From a checkpoint of a small mixture-of-experts model trained on Wikipedia: 32 GeGLU neurons an expert, 4931 steps.
Below are experts of layer 9 (counted from 0) of a mixture-of-experts language model. Rows are named router (the router's row for the expert), gate (a neuron's input weights, with its number), up (a neuron's input weights, with its number), down (a neuron's output weights, with its number) and show model dimensions 0-223. Each number is 500 + 50 x the weight over its row's rms, rounded and kept within 0 to 999. Numbers have three digits each.
Before each expert's rows: "comes before" lists some tokens at least twice as common just after its tokens as in all text; "mostly gets" lists some tokens that are sent to it at least half of the time. This comes from a sample of Wikipedia text that the model never trained on. Tokens count by the router's weight.

# expert 49
comes before: "0", "1", "2", "3", "4", "5"
mostly gets: " $", "′", " −", "°", " .", "_{"
router:583527524485545557407452482585442427432563563474545498488541478515390420444528626503431449507470476534536498478484461518493551508525491543556486491546508556476485493555478528526465521539427534485431488499472461483421528484453471441508502505481510420527535621477522434533522541498477460568436516461405548533490533447416508473543569454516455488492517560618470475491556536479502372596532428545450520508496433518486519575462526509504495464457456483503500451526545495454496429549556623531498476578422468476496515438515523472497459544477511535430428363435436501382556445448530488519564527529502441597380471463564454384419567488600497414514498456562516533426461504608530454518432
gate7:526511432553507542542509540581435524513468509478582609503520557436494467535460502518534470497567428410611455514428449529586408599489476498452624494482520515467522510529553415522474551520496486467598448527431548545447502555515476525538549487474453399564543467479514463507583492456496527467525555487554386497572542434386472560526497544532476401512538502477532500560460408468538433594505539472538487538572600440490501457536519519551539469500444476511394368500478427539437571502530492544501407483479470518566497547423497481568528513482503526482534534518459474442463469552552566480477520503546520467558601407499395523477501450560563471466545514413562429531446507540442359502522
up7:537470459521498583529491456567483554525536462500572524425607607509426421479490525540444562558404512544505489473431549468511518507503448485559537436533574531539514531438471465478481567480483622539571479525502449466500436431501558476499517471466506366450477507544583406568529455453507478478456481531511476441527464518456470523575523492499465546503584438475423515422506522437500429516499480482575458519421474489517524427579488515523565488474446546534489473449551430526469529483476592532495508634506537526504478501610483454454560494529546527498591486511409522438484427473458478408510524383527513469407504377406425418551484481440532431420582567537584509524431458551418527422564
down7:432489478512459550455445502576557433515519434532512541495503565402590420490616487489448539485430507542527471554532540492432429448436456458498435447557451475462385513414453486457490419492487460509536571487454518526461472448484387432407536506489437441508525498547449422413496513479497496520492485531498426537441541466469461501539474446504582467522500498563489492628568393422517530401556482533491511565549437400474528396577629535479512490476522554411543503466485492486351479452470521516480474593465439442566492418533463501487542502411524515465527530531438548534515469571399510528434458480533458463438556475457546573602544522490520563401571514498511488527508534550545503487489
gate8:552439466533487565500511491537526579560485376412453534403511508531457474491524473533483527531469574622568539494509411493480560486526537522441420606499489442523493519422488492537453525594469433491530517514524481510460514423429521523567489506455456512477563498430467541498386528394534487615548478520495536557460492396559524547420566482524397444455475453526535627511471645463535490506478494495522510492427489574442390529493465537508517465597500505526475452510426458583513517546522600471501482563492516547452614528508472493637483528451481454420569511474492548538538525397461395500522572500451458472455487462534503523507537499515466597427527579525519527493565433541554510557501
up8:489399447461413534409480509519468491398411516512459426543485498521506472484417468496605547450526568420432451533472548468513496446478386512561590514463501573453510510587516468560463483460439516539497424491492466495533583584609505495450558386532522539559344405546535416478525441497448497501526494483487440500558521552478528508584472562511481547506452576471485435554524450514522514529485504487577527483520509525599543466506496580381546478512478533497506465416530487544508357494420505412552471505462508521465405432511506442449575492528479528612538546532511465517479496484503552557446543446556582490480499498503551509532516586503518500544553439496491425421502490470402471380439
down8:471618482518464506536484462501502510469522537444495541521510594431442465539430504549447516568399482456471547513501568446393461480467521486474506573492455383566396498453492473509503452456475451474473427469468501540513578537525449597514447495503487534449567593539508500580542505484501414538515546531420518441480414436562542496477391457432499452477468577529462480485458475520523430541443504520466413507576452487488559477460522502635423455506655436461522502531507489567556558466453406458457505505468475437467568520457499474482532439493423426518560491462518548519489532464503540535538512418465609545498432412597494383486482430491539485565456519428530379439466466540514608524478
gate9:487464516533551510527467526423570421636491404508533404486532593559511468476426565507454451482564468466445496514494475505490523492422491598545444438502498445530416537430438561407531433515483470515511520408584475464588427507531496430525504450507508460563513476491432525515455590501498568537567511563521509536468568422534499502478619443462506444451423414513527411529513493548640545481538440498504478540514413488506510492435575514570522440606476453621551518456514575474416387528483541527381543561504497554482502377445481521492502492479556469451549441503513431519488559457492431507541516411535483453525449441508445445542488497575458486490479481530422502538455467573503445491456
up9:486506386531539499460513466504436525518413468636522506525467474403578521456534523436426532559510591492505509385533490462475452478488525502448554577474588537433497505509442517522429503537531482539552558522586433519557549439522573524538565510513539576507468512491548528524437566540502421440466515498517495458466495532420481459510515398481489525573504438455499530468444589454555365487503497571371485509515519453383530498464527546479452554441552531414570529523580447503499447463448428540535503453552507474551516570626506487563556589471412577510481464471540456497522541512435443531557447540447464507580538522580560537529433423487553534600495469603572460535468489553436516554527
down9:492559612450539519515461518441571516498492462489536479473513577536485531506440504511511384432514466472469504565453606459533504506437432572475563466538516454526520491512592517491471446458453557478435524438478484435519557539574509574518392491452423437529484549490607579515493537573572477493492530371534474486553592531434572440494438568387516478524489576587474435423538458494494485544445429564505532449448557476582466555477548481538482477525486458487435510462539592487456393553425518466456520449441446518438468445464544494439383464567479491556526507548422492448536458491482471493523448568539469483472457451549365507435421528601489558472563559549400581465534477476484485507541
gate10:506522437512488424450485445514468485518545462520535639528549428582572508410516560515427652420504506515479481549526560450597513522480454476494520492603508538553443474552451435472538511411549601522570550436418529495557532512377590466483508520497469491482404437492467504533470512476498477488496438514495469484488516555487470505434563475506485556588462468505427510565542482546519469493480470559489429501513502476548522459506561519513432542509494534475556477372528405427551398544500474476484512414521476510528422434455528452533550503554443529655535567502523446436503482563527520485522433498487434454448609506533512359477506553537473551522527525532513398524581462519391438565448
up10:491510452522514494444450565506519493462499478534477517568588544509476505446492568499467596479430512524515507541524428487516536516487505490475458608630459492584530502486452484593433496469512460607600572500582543488498504422463567414521460486516540529480464492447516457515427493576591468467518524522436568517507492408492503605495515464540443492494415474494524576478491513520533444526499426429521446515510572522535517552486529549486606459493651548481499566459558335503482456506502498544552471535445582570510508498479509431561448541521533509588532394546435427541552559533454554498469541455511469511522476448568493498526469459529432334476453586551530461573491427555538383479583
down10:536529630542528553473412413574481471513542414472477495559569508483474403526468543431498580519519461491457490473469597503433440455446485491455452493518523499456498435507586467450435454452541549431504504519560424514411467493429448353390434432552552534482499435469408520496527457529458456514403479526452571499450453450486625482457499564473441510473472529557575534554474483516451530512522502552497553490464507496496590531450567480522498585595557440447495465437568527515471513474528501412474558504473491508470409544435484500493560401474497436499524526432426359538562404473492471490452507431549587492510469515466471423468426469456390531456526468434567500478512502598492514495470
gate11:494511483473556578480486522464532495510442453538566544517445446407445472488494499538561469571397598577458563469471430416514513576520449486554468503532467563419446583506405689476453493531532509546459441398454561517470434493515472427561488496477508464560461554473515479524511518503487631570504538456522504453478447485433404502543475479516482454485498522467546581508481526495459418604478454544596524472461530487563494519480550539561471449449564417510488372559447458470554539493514442603544525505499535561520469467483466345469517526467525468492466489453544502489528477539509601471526532558454544575444505532559474407499568542521517513510474614495464596531526372461467546508489
up11:453487508576494476460534479392425497488461517505503586554512502509478507525526558616412527518439468435549506437563555572472530533535447537482536539395428485547393562542667464460554521434523516479472487513512555495465535497497477527436520573517519540504507480554437524439504443447469457523495486530413500554483565518556468504506589520519575557485531505521476518475434389537540465424453470434503370571497439507438562544535517467492496506482568571457482590424504533489507563539470581503446510561533471478465517584547426527536473458614513578546543462512445467478503542568456534492513551500588530430521415437483641595587495528508466573487403376472480533446535436548466505463479
down11:530481499519474493531453442604520506590591412501497538431563523488414519481595509588562443434466436525481517553411506520641477473403474505492578490445590472501531379478594444430549472456603475455451506572551575431502474541508518556493476481502466510449558565555505562432584545472520460470460530544503429453527492523601498498422491540622539506529494471533453515464460547489461476508554447400471502577523494587450566512536494549559507564497472473494437505512593523556495490550429478502454543493476413466505461583509455487539472466562418584540499494500493512507424552509496499508510651561566512547392459492503476463493546499579463479510455449466495460502472492548421519640535
gate12:538578499634546519456490439492442460599449529536572432542507446484479494545509559480582544446522370491496458402519502453538527346483520525431591499510540602456435490561463489542556444414499548493443427463467479475541441428519496530503564441450445478515542536557555508466485608517528530555534439490398522506416430509487552486520537562499460485463503603605540417580466482575490525467482538470552458496535539377549527506485532574502519603527519459446418498526553384474540465540496489477411559558538441473516435547542519528495483479516561480468520480451544504404492446495529534576506413509557538444401527514407549471476438494528534560510466425495488434497433504525492447519516
up12:453552513556484533474467389514445554471503446407463457533493471459451562468497548535481485429509499528447464521436478541575509488451470513498545553548479596478456480514460472472449502474522438546417427424503485548468445521436488450503540549472514426498540561554460646637492501573571370527485426472507472485458522431372516533553492418496545521604489544532510515445568469497489501520532532484497452576478476590465434564478511467441511494560452433605623552463479453395544624581518499533468529583493534494462557517463581583479585504517391546460508481545531471513506515456470489483558554483470448525462484462607552422413537568539483489490505477505448515504550546577398555525509
down12:451457451499473458541465578557513545450574444486471505461486523389470469488578517549510570465575521516540445513475472460494457546477550527508454445442502546409455496532472516506471537519502507511447514484555476490525458405561574561392445493475546573603551441589441494536419557553481550534525516465473390468511541496423595489535437451493510499528521590505451463540514500536456507450476546458471470535463540500512552565441525520492474456429525555459527448561411457463384382475574473501580548597479460483414455474463613507402428385415475445529486432444551494441432490473520495534588487533458496536495493492472467412473438516452543547488593391488433552480529577512513481456642
gate13:481515457495473605471569400452487517493534472518457505526547413603553419449566498564503501579419491502478495514440477460436450430427511559474503481518511476492487508533538540480415477448397472527517461516483548420496524463463627559466623573483473540444383467591496515476481468420506578430504524498467428496546508489516516571537527513528490622463521528447497546436530569492555506543451537483458514576537542472409467429554418387494566510443443504378507496454473420409491564496433491478490534506497465464531585477388508540507446521567562462516528517388509532510487499562546386456571450517423535573491543465549478551434513531534538596497510490512570475562575541546493579514512
up13:502415513517551433527439454486577501483415502507414533465437538571486489553494462509443491396539519529564505474430538525425471530464556579438494440478493501521509542506434502484541515501558569517497484370526498509538542495401489459528419542524494545482524420440492520454537529515554429520414551565495367505444526432496462554451506495507489591446561511542462505526509488556487486566454492472619509509600499458528531490589530478529473551522404484605569452451464505583519562421619517587434513428530522564558528633554637478501474521528514505525403530546537462486434478404463506512452502508568466493542554626565526462489607524455558478535487494497602517531486421552491517520522
down13:538447512506472488549565472543630477617440493415493490507446540491505537589403502480558507487522498441506562462564579444525453531409531436481470509520470501503439429530499481535490498417528490438450470446500511506484455559516489483549573494507525314513420498402458566521468580545571337500515560457522453473459491502527428506458434556443560439510528516497546525501478499635526536471467517574547430548586572530520490541514463540495536529586616469509547520502549631595529506491482497560435542486520479503445483499489540473495421529554486473529476548576465508560533475453452505532500529469557521474488414504437417432446511565452517487476410519493563473517469401482538595613492
gate14:487481476626543526500574412513416524552506598483542478574551518595493488425510543427432499496417511508413575457492538512568496492531525446617534519552467480421608431472498519550514526471528504453548413494480558601472501501442632487440572456357443411564497507506547456557519509499464448542475476510385524428590480558559442493529554480529500548552466557537466477538483532445510538509512485461510451523447454567507516517443480600400411536493516460614346483565490504468461376479416443503513514483501534539480510487571504532497608515490422493489516551478527451421522407509519509434521497502486520531525498460523515446516472484517542474538555440557429497482585511525540546537506
up14:517517436559553498474468398498505382525498628594491508405488496552568554431509516548386466596450503540475424474431479520418498495485430526465480482435556430463485562490407439427573457534499457482496629462510499442576471527511533542508525435534525499563480497493444415511524490500603494438358551487551489426531512474544587408530485514535502434487583477513539484369533513452540525539552454423453540497434510555535479511503413454488448550463476427421545535498527423513521528508556514507494536504506453450558476447490446476484508426435498465556472485478470523530495487499469483428501350530555577626501481546575549504461464494475560463541623496508433503506503551512532519517585
down14:551509479535574560544416583437492500371520492491570519514431513532471545490530573512514420488504544452543513451495470526419489474397453420568534597424533422575551447535518438471475405451550502454437480509528471487504481442468524524551500494538480529528477608511401388461457515498471539493455591485454519539384580522578407496536512529460438547439469498498570546565473508451422441435555447524477431503515501569510445572516526470460491472539411590499496531500527539499511506443594591471550474447528459504499494483496444449443542553500527534482615420463459465531365533479510394527504483380470545625549463494466500452483498557580549471489418456440553531509511540551498550536480
gate15:489577459474464518476470521450488471543473532545568543523552502530511563482538482579442528552470456453511556502444483447514544426423464570536551499506512462446531458504460480542520498486490466435506539502453575460536450394443444482616570492483528482516462599500465512556571499537542580497516455512391459516505569511551557455393491455615457502513423512517485426439508496444688516515478464480405420584401456396564497605528504469496485511503471557574533471514511496521407589526552493425481566403575484409552476458503517473465481497442493494503473458440597500440480471390515421517570555436567533504457518543515529485505444547554526507587523490466455476524460633538548448581519
up15:494517495484600532489541506474565505476433572528422470393473518482482471431601495461537461490575503536512457535431505506503468508512614526605442512466545477435422458389548548498430538507485471477540521499509440463514411560420525639452464586550487406548528443565476535454476465543505573526507473468536368529435487580507475502561437485558526434424513501553454591513529497514473521522535572502542551514496472528555509437492520544363534480420485483529571567509590422523408483481434558487471428396505477475513540350518497529537511471543466476531563451501477572524483482474495497511518534495547407478536573531412444527514415515493546522465526504575455611578476475487452567417479
down15:521428577451481442525505538567579602504516557499460552521495530444513424465477531507488473497509452502480407410530481472509549528428477493527579571516543447555605496443607442460488622517484450468473483498446497435525535587500628408441509567405496417562443507418511496551500549445449460512454430508478509479426459469497497454511544527476480482484529479489528561464592478557458482430452482535566583526471504553511455492462481502493536607462431551527548501408442591550485429459483537513471553543503484485603511486484503587548508497460539571477441450553485546535639495402424476593444458395496472543503613534550492524473568493473493466474494572443546492452479503477452639520561
gate16:607443521552528607490552481556515406524469465443524453476542577478489580518501429518440488649531525455595492552517484492444420463611506510525600461481546531547390365564468501486470569483532528477552555479479516482472468414424544466574572550480550604483498546543484466541517641526497531571622505489478497486588492606438521436543508577372489490471467418479405506482481596481502492483476527462519425482475531490471497542557531434487564538495564499483535440533550494466563435489501479397479488611479521455433486450494541542478491519466445540512560510539584548571514567477544575466477531546519529531439461491527499477519526529528533482499491500560437499461470475494523475364519
up16:617509449521576631494559472529474438530428454455489459458567413418520508505467450624504518594497506496591591469449476534546478522524426504548487491482484502433553402532482451470482448513548400504478501471515541508494526501463521476513549529485524513515512498476529621524625552438540481545465505520485421515532472518499474522565537429474533490519555434472479554504569517440460517429480447542493573512558514620623508520521518366473513440496501386456404468515529567532554557497471485523603490529540394456560487584486500555478539530565479506509471498521519401467476571457511479484545460517464529463557455431556408467439638405498478510492456527535454522535546527493419477422602
down16:486453494505524545492426478497643516549513544406518618473485480523543492493507428531526472527555454557463482497440458526509419584504483524469494498491545484419436549469590527490494564454506592419530489441442488499589455466524515398399605509386480571472421549485525417519552501485485522495498490520548465511482494478472589494564424503490493570504569514569500561688490531447524443511485559531552549524536506531499442505413550531517521597451522471560466522429493506461521436532470503533496521548496417529571526470462479470483491551477518524385507498498470433469449498473470424574488560523494511532640578393647475493552515474504494571595413430618528522466496506494518519480523
gate17:496442528561409517452387577484442506506475456509519423496544499532450514467403566512456416457519512516480466550473564490418499480488530532452500513535368465531550595512572517482463444564526407476489392495513489374499536561460537553483555528551479431518372434534460479487628521533484465527440498495403561499451522505415494482435558393560453432541515535562474550479526514517411529576524448481442512510514526527559504562476623483471436515465511485481559438521445484441515392494495532559504554493472533553459487469552518525516508542525535543528516523612502559400497440455517539466439523453527518584440485580509525378491458529550469509619445491570475606458511495531486600507462
up17:448524476540517527479462455445397534398519527450524538488557516471520490493462618511519508453565494522544517553533543499605542537501352496549445543527502457522522479474547520467483499456483646498445486518445592488456527443514433457441546583503401469516462462507425552461553473484456477549478537447392523552406458471475525525522333518531572577586530615531499465506530440645462575515540567591441481515492459483526403587533531580555463479434433506548454506489536451471456473617421480496478528571485503494545536489483536518466486521505393504445514509472514355506574489496496500549510512528525508539440473466532463479547464516528474414532511523425459473527524418501519430560548
down17:603438545508512528480568550501503499436558495531507503507499517438490585484433492459567488545507479583466543467536507680493464528473581495516500528459558509370450618503532460477446533573478582573490540440446544545485441528395458479505441362504574462426629527463565483470580509516509507530435525572559533503454507447534525545531550516512366543486569494541526591665553437513560404518430486542536524508471483533532551490514473563484405492503535484581501522442458563472484482526468581464469398484467505483547499465463495551517514453507492557496378457464440475501473471484541491524575566519538475474557425523544547502606545509509467482475463412466537495415516477510524549475489
gate18:517457540536483520573544467586451503534442480510567338521540513454554430431514551431580533550526520449524573470409517492535492508568456508497523452491540535556569442536431495508381426431573494500454610479547550492570528443382514532528441502425516477534494470463475509505500494523476491525514449522387563472440541538451504506408571510477453479542468503515453538491463489488502468442510544538501538525656514470429399530577485550543494489562513534539558529490596464483464466530490469492462497461415525485479547370458548470598422504521524541513580561492596493424517508492449434498473464513554422516466578541362576456496411456607496474512449515558479573504545486532577439495540
up18:506511483520562567477529496480647570482492534547476523563506468487410397501414476443385407625592423443615469437488423501504558488488485445562524386572543452503603476463423437543471469478511502406451523419453622518521552491439495518508517468525546497585486481452481441481518498511544447524482410585515460499500550437478525447595537552537451510471501530403471556493576481392477485395369501459481436478485482512521528540548560499554511497429513532548479438440483550539509458420481465486479388472543473501409562455514511504571469499499489545468512496576352521504501558517520437504465505486484459498509465495506497464430448541436564534525524562472478497423509518561459498500488
down18:657479482561471485522488507502519492459535425524534527459514412513493449557554502575383444529475493476530461486482507550497564575570460541513649466533471546477518429462511436578451545566507458414518491462519419473547479497507691542551476501444568559400558425521458535412528498410516512528452436514513529408552473482549436415549511417510481496510458448522473573449418515510488532352467513462490488529452492511398572530506486487483602557445502492527443492393557487488493549524554513519570462431443449538593500443484515619554551485481526491455547513446381540527523535588418492507564424562494501478523535540490510549496507523513460509541520537515501553479543490525446529465527
gate19:544541504498413546528491495473507503376583505472522463541551534529527510435524561515573419508599489482474558580406522491385579532454564582410461530476514370542522518557500503561590509503418553496494433454481591511527474541402475484512527614472443486390566562506553436545498502518512566517537495447526564414470547498499484658511515484511474532419571419466428514517517565543471530563534442477473557522537519511463448518514432558517565430559393382452565537497482498445455462504475471529489462453493482537483482479475556516539473413501492442518454463519472562504474433524491507444562526479468552522441539609499537507472451493485364465574505522522626584528508494552461504521541
up19:411566447476485519500511439508425523515546533539460526529479570642560572540530593439500559519495468626521451589448434430484520556554479540566476473530514468480462443576447609542494477509509551441395453621426516533534547548449570591480557421536483463479540553409539457505556487519445572442541426525477482440573500579471507508488464460588614462526489464488422557584464448456514444498540428544516494562551559507385528512443469442523500499489485514446430466532472499408509475477526421486575525442532457492511538449505503580476558558555505515458577494508484509447539547551423415463505479424498495528492553494502555486442578410455505621561472518525474538505480488484539556508407
down19:479367507444491500389474431569536544555529437536496493564441558557472515459398588446443479553523489488507432544464469470461522475498483526561496489522532499492610566462518519555623467463333502478441456560501428586500491482512460509506463535526541498529453516467524485561502411522493504412416425542446542461487520544539521560623540530568482590508515538512531498494478573474408447553462431502451478490530518418480536458475419449528449461496532415485483488480565433567476412524479534537508529524485540413537431457518401441517514447558505454385463512520487525402533434448426503501494380425535465526607479563470525458374524447536449422570538503472537482507483532514467516545498
gate20:478448518585487536463558558455498522560488520548557501469469541483511437543471488443491468439463476534461497562443557502408590419466508466501516426432468500493474526561524479496434469515523493537417447537533560589448589555507462454493436466504490513581439496550546454526533493526493433458560478454433451456447558476532449468415576440480506517492514583524468557405505430532537425488463524570607375528590480492447576506451511528582506555497490542556460559541595450472468542465377571401515471468510448490560447557584546474548535572494488539493537463578679454517518584426494496572469463465501456565464570530504535592421485451549503490390494485575540520478485395498465551485479
up20:392527527534538501360424558424557541510434473478463471452465489528503487484484580539422533503594447526414592548502481513550478369511514572498423466613439555463458507506400525484508485481450450503428489500542451443533526532547528502487511481431455502438458444511450494519514419497646465486503430509523521447473546527522487544490567529459446541503487571488553536560485506528507549481426489506590557495456483508356594486467532466553526515438453512528467507485474498510557446543386596551520529494428506563391457467522428492480576452521420492546473445551515417557502515527401502444458568453583426547506470497514502384477463489502480550433592447478550455443480428584454540476459
down20:550587590570544525453369561449564446492561475536601527556392497461454455494494444523501539450541531443487444421412563549435493531399467531500571425508552544520480495454489530523496487574487600443517493515493450521497473570528478534484471470421529510517525479571507512558463501419523412490456522528498452519497574588507434505443552508464446523460485447539467616582487496490482512510629503549444425502519540525483559531495545538491513575446519552565495459448445553540448467521517518469529443600471548454468486434438517467419553473489540501500459558493502498554584506583522448575447521422586413570479441455470413442537529583482574514489518473416507525534534467578346467439416
gate21:470556444533595430431520619571531439514436454551463612468488567455581542521421532486457586554562568525480530415501545532398451426501486522490502471397492380596468433501517550582449472456543504521503494505504494405521544588495455492566387459460439554490516516515568498522524592413492551541592504463453522444496518571555500533441559478441505545504551528521527537544467503517545558498483588490486605451519457487541530490508500504555554502465496571492520452572589450579496575640454504500552508497485520601437441459551541483406611477535513474492569481463509532497497531479517449541431590516550524505485575484559454473525472450459449463530492491466457489485420443518609446508463
up21:431498515549598510566530492591487545481487476414473523445543591512509534488524481482533477475495504445449528464473479486397456461486560562562497479479480526524526573556570545587526538395578520532528461454586499499504530528468537430410452418485409507523538470550550493514444580432548525506462490519453528568507514379515564479600513503413510507519478485562563434525527512574551567481440445422573462384520525590538550495540407560450447553396494602591504508475552530481506456534548509506522521479568555588511506595415544457474486480528558517498563511468577395398519479437559463586545494420506497501448598479573500497481456526561548432597468490536558475508506447517510451523405
down21:512611444516604482501510624514479502483538486439467542480546420606492483407514427467484561494516460522476434446507505492434535545361493487454475458443470484527556522503477525572474592474474543614553593544561565563584560535494510519548528418543434534425518562541458502461502559588499496384521556476514506580490473496519492497474552559503478569472514522469590476549470429526500605480476496540507531602543598554517566525509483484609562546446477541487418526537535495486640546564501503452515520497528485549430466427499498495428437506524411433453549514482533481607468437488444474503495553473456451479525499431522593504487407462538432465545607540482602506537533454488516526563490
gate22:550362509551450495504485455560515468497529514542436594479523471476551520437550510453546437444484599418561543523389537545521462542436463427521558489423470488456539442470575481552410523467584530545535462474510578484532459525392516519570452488456472473458521505513520455571538514449549344480468455508419494510457583474497444558426500427598517491510484491536465605505456489452472536495563488486476506545608537545501505576443416541426472444477571431425486567470544489488469500508470486560446440395498484451445541419525499564515507583449447506421523470432529454449486538490501547572497523409440411591511477528490396514457527510489572489501419545578510561509501410431499544550448
up22:447491454444540496430467496478458635537507570451459480526429438527511475469492594497463530494581582561444555506497486480522467496551616502433435433621418563542481414484498537513519539466461513537554511471507452442552483482499574568488537539514479483467427462484487531543531478394561467563649518596527483451460462451481494462598497522456537519508473549432549512412549538445503482479465541567587530499433414474482475439528563500516467475504493551528451515378488546495471444502331522597499408476540584510483534452534592496452494544514479482493508582640486570477495513547408507476552550583590550440491457433521454472492502496513484492512538425474531515498437500507483608523450
down22:462480575566523466571495456512543480480442502456558479451514550538634527559598474518520662564424417417579509527478531490559458386522478518540547405516485548534459553530445525481532510436549443480616504508477572498440456412469487503488592508477517546580525472497505616490429554498506485490580530481562440552552486450573510503485463460504516491514464413440509456538566543425549595505515582463443494553459566457536518434484485472469553519548513503397441447622531447489471486459459436518448521482573536557461576561587515440500536542483474506465518480464541533559575503603512518547535567447488507464477514400406505495527504470563591513495505526474444399534568499517530566417521
gate23:469531456500389561523518492516584502533566451540521538475598554562484554488478537468501486494540479477486479531546509493436424499498495408548538378563456420464540551510451491516634530604526441484432526517568476420367556604426525523451532522641507466469470510415468405481472476567499470457479441391513496460466489410522599490398471452516492438501511499483510521455539540496417400494476579498599485586454464561410490445547479421529479460542489480566406522513528535501542446533516519494500421506575491521485500453452479563530527473500562554513424456456490557425508455524551560387452484484541568572521425531500368505480452494442462465507477539471500487522523441446464546518518
up23:518449502443520483609569530502529506397578447614479581432406505490517508532468536444516397537497477513455537536551487492488505460583506532563452464499511388428624499456467440439505522480456443495476495497633467492367512607505529513510587394460492549460415515523556500441521491435517530456424453482522529481496565507578526420538486477492496502457561509589573524519403520427464512494496441489563575435434421499410484463471542470493480562562506465538561596509469468436636482513433558559394543544517479413511422489522439416430524545538454497435435489444461556549481473520466450513533603490463467518547459506473545523519526425481489457517523462526531489513589529483491520454501
down23:486435536448426538504512513535518587534471568520496504460506500479476492471497355543510622513467451481552566475525470513474489474465493535514567482490504545428645494482478569544525546510400553547444500574539442555530613495503499529477479550486606519480516503544503423447511452425546450572498376533496362525447477468534571497437500524507530495540545471461539448496491426565518539581475523399490486531538516544535482439534380474423485515526498417517533437574454506525513440480467548518565492484561470406483490444546526525521484519483575602476442481448557603540512467483429493400549606453458432463496486439500533443502580599425480498594510486425477431611489498432554572489489
gate24:568534568461476373439604499540542483585550553479515598550433461577504453582515510422551518389436544565490495549483504506460454523539470491488562452420474540408528514562457445535507518489516529442479564484398523484452548472539548535515444406539514505538500519456490517553457425432413462539490547393543505492579582440420518423573502549523533515485514448497438504456518406511516432501624414504495512448564526575509495507481536420560565582557491509526413524502548585521510441511440591543443577526532518516533518479527530581456471479480506547519468497460418506415485413542523511457545544533486473485458445451551490503487584394629537499493515464553456502427419460432497431524461
up24:520555508488558555483533500608523425515512527571500539545444408601463500531522472421513555549566467511475541521529525496416447440465663536489519595423505543476541482541443443531538460460477512442511497478538471494420443507568549492498419585481513530583475496407449417495490527529471543546535457513469456455599604530416449528552486580508494529499538522468496487352506507542524468474573501559425565528489643582473509478572477488471461525598510561531477515549525468572493423488457668530471537507523540400447556489515518472483417501487473427478498475510447558439539441454451529493474525512555485531555493424523449515458616430610536556519468496535488431439467516460458454511508
down24:541497555483493526454472470484563448499538523503509599496456462479451430545590583390484510496533479476441391446542439529517462480518516576513410506550449551532545500607457464556473519512402515538443590513432413500532472465540555430499424569570446513546424380402514479528509510476513526515449619402570440492556497575458534468493504485447458584381476536510562486568451499573459576410535371547384563526447553585550505468522450426481515529498536507483486416467538511443500482473413459556567520454490463471425521467467482484537518476466566572465508557489467588465579473503501534555526540393512431499532521396511448563535455490433490466459503498543509505517498515515545461431508
gate25:581387555527521508494531421479419560437511501509557586454470490535383481491497562496602590420494452342526504515534500394479478510504515465541515472546510612549497490512453539539510451420553463454417516568563525515417427495482465493593480485557438485424438562457516492375589540508570494540542530526477437517517464502477570487451454475491490463526547538500543390505551443539520521445550493533491513525502469336398428479529538482567460428460448394540468531426559463580523491477571528510501505489508477481511458513536432492586538522580399563446568475530468432558510465512572535543572541523477417559512491501499434557515531517521523493476466512581549471573505549467541470551508
up25:484478546524431470491513517496478498546521514503482599511422466396337531532496448497509522547619419415540519490509490529558454539449582458591465515483612467494394457483476395548587512514504464538492533545436538547483493584576460506562461480488486564456437417531459515467517534516481491496406607502462549513500538478507486407494370624454469411436466410503504462501425473556570567510481526542486507477473477441523482506525439522578514543495465556505516412430470565485480483573598472456521517423531390466539518555523590520484444462444457409474502528489477400546534497500516566532457487487564502545461507514581493494468452490564413410528522482485467563576395543521555497497487
down25:463455491447524484439462568407473554556463458561493461433426469490476530436439438575602531413526520507509475430543475492514577497526392554595640597446464545524505526581561568501514564519463428389571487511503430522531519385473500442503504483490467449492465483553456618458508546529462535558467518488538458506485425599488463578543468485453548587486458525509535496495524566431515527569560510612444421470500493498459473436480502622480567523519420482461524511420478519471559533475491527440418544485443411579409514484510534574500534498567565508530519473457525523549441524431458500540520532516527527398577392553490528404472472569508456479464489460518500502468529399446524445524541
gate26:546402477461477437482581547511541515478482516573576549515469511461486447519476419425616493467439450556500499418498469444514489510478478572454506536478498488527551532463544478496523545442473397487498490426533527498461588481630475492526577466424398496617475595512448507466466536352465521401569487487610553501477515543541434408557461614445521508480637573495433544595499514548505518505474519474530521594503475565423584419411538539523482495492543498453455426546571463455531453542416438570500441497528568438514423548548480495484410526475430480560490441485466532505472427434505486561488546548529523518530510536530471483489467536417547570458495534503437479491529470513508474509395
up26:457405460430481472477575457529411581512516465565532529500501521494520515366457551464533495424543463497562360603477503601556514506521548419550490509472421502572459514395552508452587470407509579528468476560427523454547509535467546523531490574462445500518485490512488488512499470555469473535543542475454571508598506476496526553519549483441462468566460419380497508599529404469478476563508471465542426418502485499610446517510560459611456541488527554559370495488551451515463512462381507474529492471465513475521520472536533541477488489539548555477521484437585454510516495487566561518504529452439526432488519494378486414548531475574414581559466478518488504447558439439509522424407
down26:492521509392491491579598541524500453500444516475566640491603502449575552454524493496525527418396456543423563507422554524558530483578548470431446537461450552429490492507462651498500472472512537462586455555429465487471534499501506446605473538498525501584582545522544542523453530457588532552479471464547384517446521488488537395466519546503511493457515563576549528569493525566461512514571541474492355528451521469482556487538573472415506427494476460493419538515486530527485521489376446469474470455491501380459460505511524474445473461506411472495477531417477510522388498496550516495484485571520539548427501421532592478577504509498559500482489552551441442573454408466480448468562